Weights of a small mixture-of-experts language model, trained from scratch on English Wikipedia: 5439 steps.
Below are experts of layer 2 (counted from 0) of a mixture-of-experts language model. Rows are named router (the router's row for the expert), gate (a neuron's input weights, with its number), up (a neuron's input weights, with its number), down (a neuron's output weights, with its number) and show model dimensions 168-223. Each number is 128 + 32 x the weight over its row's rms, rounded and kept within 0 to 255. Numbers have three digits each.
After each expert's rows: a language model's description of what the expert responds to. This comes from a sample of Wikipedia text that the model never trained on.

# expert 24
router:142072120150079098136076109096149115124106124161118162131166085204155046182165092084184129113124065132171169137152151129200095109117120151135138155099132124138099134129
gate2:104138173134147140134153117108179134120030149145117221124148144130106123107150118084132134137093153100119123115192125184150117121221149083120165127132128140106117139147
up2:137127153133102192106060048174104182125106115142115173123131110097121105036144123178140118075165141117089158094130105069129148125112106130071135112179107173119132092113
down2:094118109159119095134096234132187138138144082031103137109136155122114156133140190162134175121112160062125158110068184164162131093085179088088109140096168083128107088094
gate3:105100139157122150170163060128059132119084094203092171096153157119158144137100120089146105146147125139166112111090136060166136176113132182142110135095119111146158135126
up3:094129162143118134077146040175165135111115116096166064130117118094163057181178099184133207180092142115063083098165114155141111099153116151107113089160143092173155091134
down3:110102128152090149120076102106129135145178090129136115118126062119054149165141124122081106128125110128142131156128153140082179105157114104126077073141171125059116171132
Clause-starting pronouns. Pronouns, relatives and connectives opening a clause after a comma or period, such as he, which, who, they, but, after.

# expert 31
router:167141140101091073150097153083090111142156098135127134088176140125147123155125126128159156146150096128162083139132137149155084001117122130165132147115142054099106114130
gate3:119099117161134135097125130149074091129127104130128102065124101218127137047137144178111135165149142137097183069106157090137096089175124063171166121144150099182157120060
up3:151186158092144117122144163094100172138087156101163127141131093119167131106132150066126149148063083163113088132094141135133112133151148136091117114035134117128100162109
down3:135140093091109072069081109106144107085199060130174114109134136110102107185140120144099125166115127138116158115146123121115173177140121094097130132159147177088123100152
gate4:105158138177120126144052095103078146132154178064094118119142139192153127088059106173122145107117087116153180122097119130140119097144129144101106113081146106179184108208
up4:093151124171152089185141190139200089157171114149162128119087105144121173141161121094161122161114153160153104185186141147112125189124120061181133093120107099115151156152
down4:093127129118141158077138122125095103083144089052158135186166135107152137119123099140124143147126113124149112142149155113133186124089130173151068061138153096178167095088
Prepositions and the. Common function words the, of, in, on, during, throughout, especially of in titles and names like Beatus of Liébana.

# expert 4
router:174144157115100113143064161144108103119178125164081150119157142136105104154100093119123157120155115112145149099123157201135078099076122132189140177162153053113126066127
gate3:162107088113125102111132157171108067108128112147106181098129159108117104111177173163103106122161104088063137104152137202140136155148174092093118158148120122114075109139
up3:171140146162133084160168161103061140112122137134134114123053153188167090067151140095101135130116154117108143063110190160117136107124140173109121162151106131131070146110
down3:180118148190113081161116148162157117117081092168135133129168178067068106082113084128127155133109126152144152146159118151133102074133107161087107126123113105112100125138
gate4:081118136192083129107087171150077136169110139127137096104098167139132159177079117071182131151072080188173145113142094124097081105146188143119142143139113112150080146098
up4:131133124135168145126074134124168112120132096147138142149104148100108097118159153139125149059069165138151117121123095163155112111052142135111182110131167219097094100153
down4:098141073115091080106165116093095188098122103168049158136179141170085104136144104140177157101144137118122181175140123111128138146131113129159133118121095088127078192146
Place nouns and dashes. Nouns after the, such as town, ward, district, city, father, New, South, York, London, plus spaced en and em dashes in date ranges or tables.

# expert 13
router:140125130131108064131093140109117150155176124171160163062168103144149087136156095146141179120129113072114147117139114177177130121166112159139139166096157033096040108115
gate0:056122128125096070136118169129094126082157117168123185104123141095167217090153151146124118092164115111066098145087106092134166134118103179122098161113110145126102161163
up0:157120108160164145140120206135043116102138055156123164095091103086152124124110142130105124146093138161113189100110098093136076134117107148091142152158110138153090144109
down0:076153140154131090147132113133089058154175128149173117184188090124137127156157124119139115129108107166065123114182126123144105152131070183116059154141116139128142151141
gate1:131169125131094129079192114138124144110088133113117168135109185143154154102173147150095124151136145101207135160102145158178116168091148208168140113067146042165161114072
up1:135150110082106103131083094153122143164160154118096148150148132096144155163130125144186128141175114158164099153159108108140131128113095147107134098105139126076094170149
down1:070089094149135149136187115121080130084076137145122209084107170104132078158149039137189138137067127073142165158135151091143095161110164134123143097123152142111101147186
Initial pieces in lists. Opening pieces of capitalized names or words in list items and table cells, such as Sk, Sv, Qu, St, Genus, Winning Hand, Grass.

# expert 8
router:141057124109119137145145135162099125130216135139065130123146066115120097125182115135123128126143145101162123130148186139136122119045134090164163148123148141102110156099
gate0:175092108140131112100146100107146139113118138109065169147070140141127127132155118206138076141129132151088156153087151071167136059172160094204125136148123091077163149059
up0:079093187094149133183184145156090111124135162228126134080162142128109180108113137140112137108140115061155125066193080150145149185183167123055103158066104108096158124134
down0:141086137122175141112167131099086140120120136094094122175160058129150103137112167085126139086127162129183184089148154110107105116106112142105080121090127118137134149183
gate1:172180122072072100127131141119102133130183158126136102146150095118121100082139168073122149138168153107121140162137147148103186119103145156122160120148150121116049168077
up1:107143138208180165138117123113128169128142134131146135168145151175148074119109131126093124179039133135158114109139129160178116092098148084200083128110114113172101141119
down1:222104070111137123104148110120097119114151099182172058103117183106100096121148128097128144134136119113116196121106149164145115176154094100112139127156138117158082108179
Name-final syllables. Word-final pieces of foreign personal and place names, often transliterated, such as -ay, -ley, -ney, -ford, -ili, -an.

# expert 27
router:129112109119124093148069146089100127129130104142143122149120085151144122145129116151140158160203097062160113131116157157184087112145156124150159164095157083079099141090
gate0:134108107140072169125120130115101127192149140138138139149094128128153155130171151225094098172154125090115134099108108110144172162100089122117057146128151084031166100084
up0:089110105152081209145125110152147121160132142119148184113156123094122110089131123125115126075147163063087155120155107115109106136112110146175107104139109146043141186105
down0:125128131181128161109110114191054157174141140151118102138147107126125082067140161114062168169097124138155145090158117148120134140188168118116129204150083151164145203082
gate1:107132126089128135177126129133095144190119155121164106119119163145178108123171157140172095139114107201090107099135255156117121128113118121164064145112064127141122135108
up1:120197123136110086077114146171158084135153082101134134130145077144112167111155111137108153094146110141142147148084186169138132094150188093138096206120114185180095164136
down1:135129132086146110092094153137095169149160089120121138147121147133096137095123171092085160115102124134079126147145097150135149126067146107102149121181109171159132153098
Mid-word fragments. Inner pieces of longer words and names, such as ot in Mesopotamia, ic, iss, ad in squad, Dep in Depression.

# expert 19
router:209123121165146098087127125113075119146146152193121167128121136136176128161126084141175150139106096126137136090147154184124105080084061129162165131108155123120139099126
gate3:128095133086138081140140143104157144147113139149130146133081181111143097148148117118148116173092079097110169153109132125154069120190048100105066150137141110074085121085
up3:153142124170151123114099109143137132164116059189127102181186155081127075115123091046169112098165141134115141160153075162096179111097169122162153192140174149154097130178
down3:139089119157131183179119114090127059156192111156097137113127136138136128136156130108119145120149161074143129180081118136074200125130145074097098106088113116116145118047
gate4:142135120128149080104167103140120140123073082135079099165142174096131121087167131110084188137116116131126153069152193090107082119092030132134148145213101121175094184121
up4:092162194110119124135132170169117164073115103136169109153168101127119113130089150072186087158173098154183114137167112145088144180109179130198120158087108122109112164067
down4:135144108164089112102161160061125145187080187146092098145091093150139108218169144087131123181161068182106121169158089173099081148101142137130109139152130088110112096113
Digits in numbers. Single digits 0–9 inside scores, percentages, measurements, coordinates and table cells, and spelled number words like two, three.

# expert 3
router:207092212137151101126084112106129095164125112150105115140112153183162103163112143108150141132171098110143152157134134127081066115128115153148101152114238060084075117148
gate0:162133149128141167109118148153151095158183177131143160147144146152172150086159053145149096183154110112112133133150149156099083148119149119109126124095128150093104146154
up0:104099103103121128134113132153130161124136155153130153130159136186095097158101170109108166164103159226141126164083156144149088113080099100117116113144103155101169086083
down0:079112085098142137132200109108098138079087148083107173087154178164168139110063126095149145038096122113124128090115107079143138076144171140146096108112091129145101113150
gate1:095083155142111141094178101178078086126105106147147127125086116111077189125130104074109115160095186177151156149091134125111098140112093149159112143105197093104087113114
up1:093176101125087114127054123125108147158113112133153106131105170098090132115138176095137215141157098133142152172162148090114133100093135126138149138120114111164098234150
down1:108119102175170083121069130140084093120092105081119149149128045129091110152060157131071115162112119139122134101089141142069173169208111133122150147113140149096095125142
Word-initial fragments. Opening pieces of split words and names after a space or capital, such as ham in hamlets, ap in apologize, Bab in Babel; also In, he, she.

# expert 23
router:159126099167098077186122118134067074110158146125107138084176125162126120178118070196184162150169110124110111151108141183178113063098154181145135152141146110112109103127
gate2:072115079117116116109208105134189105084089120089149111156189099114137121148127189128150128159129100125126196147159144107124079117122140138143156116153102132111083046089
up2:082153133153129073096178171134083074143127164217128102100163102161069088137129116122146128144155074190130182145138141131117178145140201127151221101093082157110170100102
down2:118162114142124180148129177122095143096127136185115088084125142079076136057121064145183172099084133077094122140111073089079115139113180088153160157149142115125193184150
gate3:142112132072168183096110109110185107128139131153093132141138109127119110156115127115126103131131141151110155071150115116073161109126092168149144170074140122129096156092
up3:089102084048149160130165155130090128091159143168115111136117157122086133183108152177149065108155123114122151115155171140134145161049202185134157192144127108159150107060
down3:117060131154114103163149150152047131103149072121161144119102151097144130108115058136155100099166155121159122120091115117114121106076104160095162107125135114080122068144
Commas and plural endings. Commas ending clauses or list items, and plural or agent suffixes closing nouns, such as -s, -ers, -ks, -ues.

# expert 16
router:133143107183128058135116129138177154164156121165162132134150127140115082174087103117157139128140101127111146111151131161131106095084095145176100125133099061108082103086
gate2:077109142078129147126145090157108123105127165066135126142099170164113129126083118117129090078095139124113188143126127101115110105093176188128143137165157129134043137099
up2:134110152107117096108118097086099135161152122108135216090203165135118127135122192109077115120138147090126132027153171153098189173093133188159122114115125161150101120153
down2:149109194082143158192100109185132116146160115187169119117199159155151102139103083089143137093107046085101118144140096151146108108091134084101144071162086173099206096132
gate3:138127088171173070075066131137134082134151115130127140178143140185120146102062155154116113092135132128105093082130128139197137055100113083138072101092161086139112103145
up3:129128171160140130122137177107131128146141165094097161066147126115088093072176156094137102097167118117145104186171157172152119151092171159154133151103142069167148065110
down3:134123128200125119127146127117131061128126079083076155142173060120200099139133167119045145172158117107054093141131117135133176155119101138118089095104103173153085128114
Number and code punctuation. Decimal points, slashes, en dashes and commas inside numbers, URLs and route codes (18.81%, US 1/SR 4), plus United States and superscript marks.

# expert 22
router:139154134107061086163095108145163112175138134214117169083168092154152103150150085137190177136151144127116143111158086162129133051127074143185111172107156129090069136130
gate3:134132127114091103141121178127128147043077121132135087127087102105086086128079102101126179143168116166167112135116061122152131102123056093154118079080149101134103130163
up3:111112102115180128100125125158117166195088161080118118151178142165138181141149145125109115156125102131123091146162146139124155180188147129133150118122135133157130106125
down3:091126101146082077111132105103116153131035081099148141128135154056138148093108139107169133078175164129147130195195145158074103166118165086123162107144167090120115081168
gate4:079121109158149105131141109152144122150170091219087159141179133103099101086147170150159105143106124157122120066117129123127175086176146098118128097124132140136111121139
up4:135111077132097131114121110165075182105176144091150105140133100169140129129170067103083101090120102151159089138131108135126175147089147188116142110070099083107155082104
down4:142157103123182110145134150115140125173134051139113135087137104118136149112161136084146124089175153207107142154131104137153078116142111133060078153127100076133090062101
Table labels and possessives. Possessive pronouns his, their, its, her, plus infobox or table labels like Total, Date, age, aged, Genre, and country codes in parentheses.

# expert 15
router:114097176150095114104087160128136082144111124196063149096142140162144096189184131148207087115166121083118116144108157180137095084147135143162175154082155110120091125128
gate1:137137133142153156127128126113122121092117136112119071135149088165127157101195088194176092109111187146128058144087147184145135133120143182118126086133091094157042132070
up1:168174084092083142093127150136122097139111127172124118093102112086140122174139123163125118116102122118185100118137104145144144189156109052112068181139094156135118143127
down1:176100117135121154108134128172145121113114097136143148161106166108101116143097158098095187166162114138196137137136056109131137168125104178112121124110164148150123118127
gate2:183133170069103135153112057159158120130155150175177095164159099109128149133133083113159139115137129100155142120164153166170145115150158134149145070135192149085144119176
up2:135167144180122115096116154136127118085170081097128143099154156115129134098145185132175175128101127125132087121095092076124112089175134153046127096056092116127132156159
down2:152163107163143129091115111060108165128128194122177158156031137144057084134161083200104178098104070203113109163163157132117079157085105100175123146154203159116152145091
Number second halves. The later digits of years, codes, coordinates and table figures, such as 03 in 2003, 61 in 1861, 80 in U-80.

# expert 7
router:116105108151114084186165143108112126134148112222166148130212161212118113170146117122128144157158092082106102103095088172135142117112155101123160125078150073093099135105
gate0:137066131202148083179117110145086200125118097165141090130185115086065084163071167137153105106145132088167165110123094145173124162151171156120131072097081092098116130142
up0:127137147122085118104163155066139150144142114078122153077074175109160139106153121132136135172145122152109128107116154153154071110119154117147089158125064068106131104145
down0:129154165091132079130105149084183074043134141127113145140135149146145081119153145138124140159134134113113187130170162060134115061171147126085100050127095099112108188101
gate1:145121141109091099099191130197112126180121161176182084167131158116146143080097115135141205124148127055132081151154067127126147089174143146086110150139177108087170154148
up1:109173149162151130128117152129102149116094124160114090126121084102184108164080112090220094160135114101164152141106134126079102130186109133133154094095105074176111082155
down1:113163169152099088199078172199132101079104164131136125170147081165084073142138140139104168141085130094086134174112145097090131104142128120138142154122108123144149168125
Mid-word fragments, name heads. Short consonant pieces inside long or foreign words (Mitgl, Keynsham, Bratislava, landslides), plus all, World, Civil after the or National.

# expert 20
router:179175139165111057167113125076051095165098095137095134065182097142145134200124052118129145141146113116128138092203113127118094139075099053130155164109161110077146128116
gate2:101105123049173175147121113102085156100106115152072166132070153135095140114092125160136145085078112072111189169131092111132059139159126131162105150181137131167117109197
up2:064125080080078083192123138169123128076094153121119145177112112116181138201130101148087124147054158123101150083104088116070116111082106126199173161085131156163126173155
down2:105142141148104155126143129102154151045093073123123155078125143134169113088166108095169088126150110066099102137084165120115174131093122054176102127053115145109154115128
gate3:116186148111128100120133169141115069125079118130121172118156126170105189109124100100135100163102141152115181138122159104091128168172122109149116140133178111171150121115
up3:091094136127122133087088112118104143139146128212099137132196090139129162154145109103155146120108150146128176109104121114107163116197129105121083085156144107135165175173
down3:109131126082156151107098191094164184124165124126095116141182182100129144141126118124127075055119087108130112144174114150141153160155116121126107176120077094173148151104
Capitals, possessive 's. Possessive 's and standalone or initial capital letters in codes, names and tables, e.g. Men's, A (away), CCD, 2XU.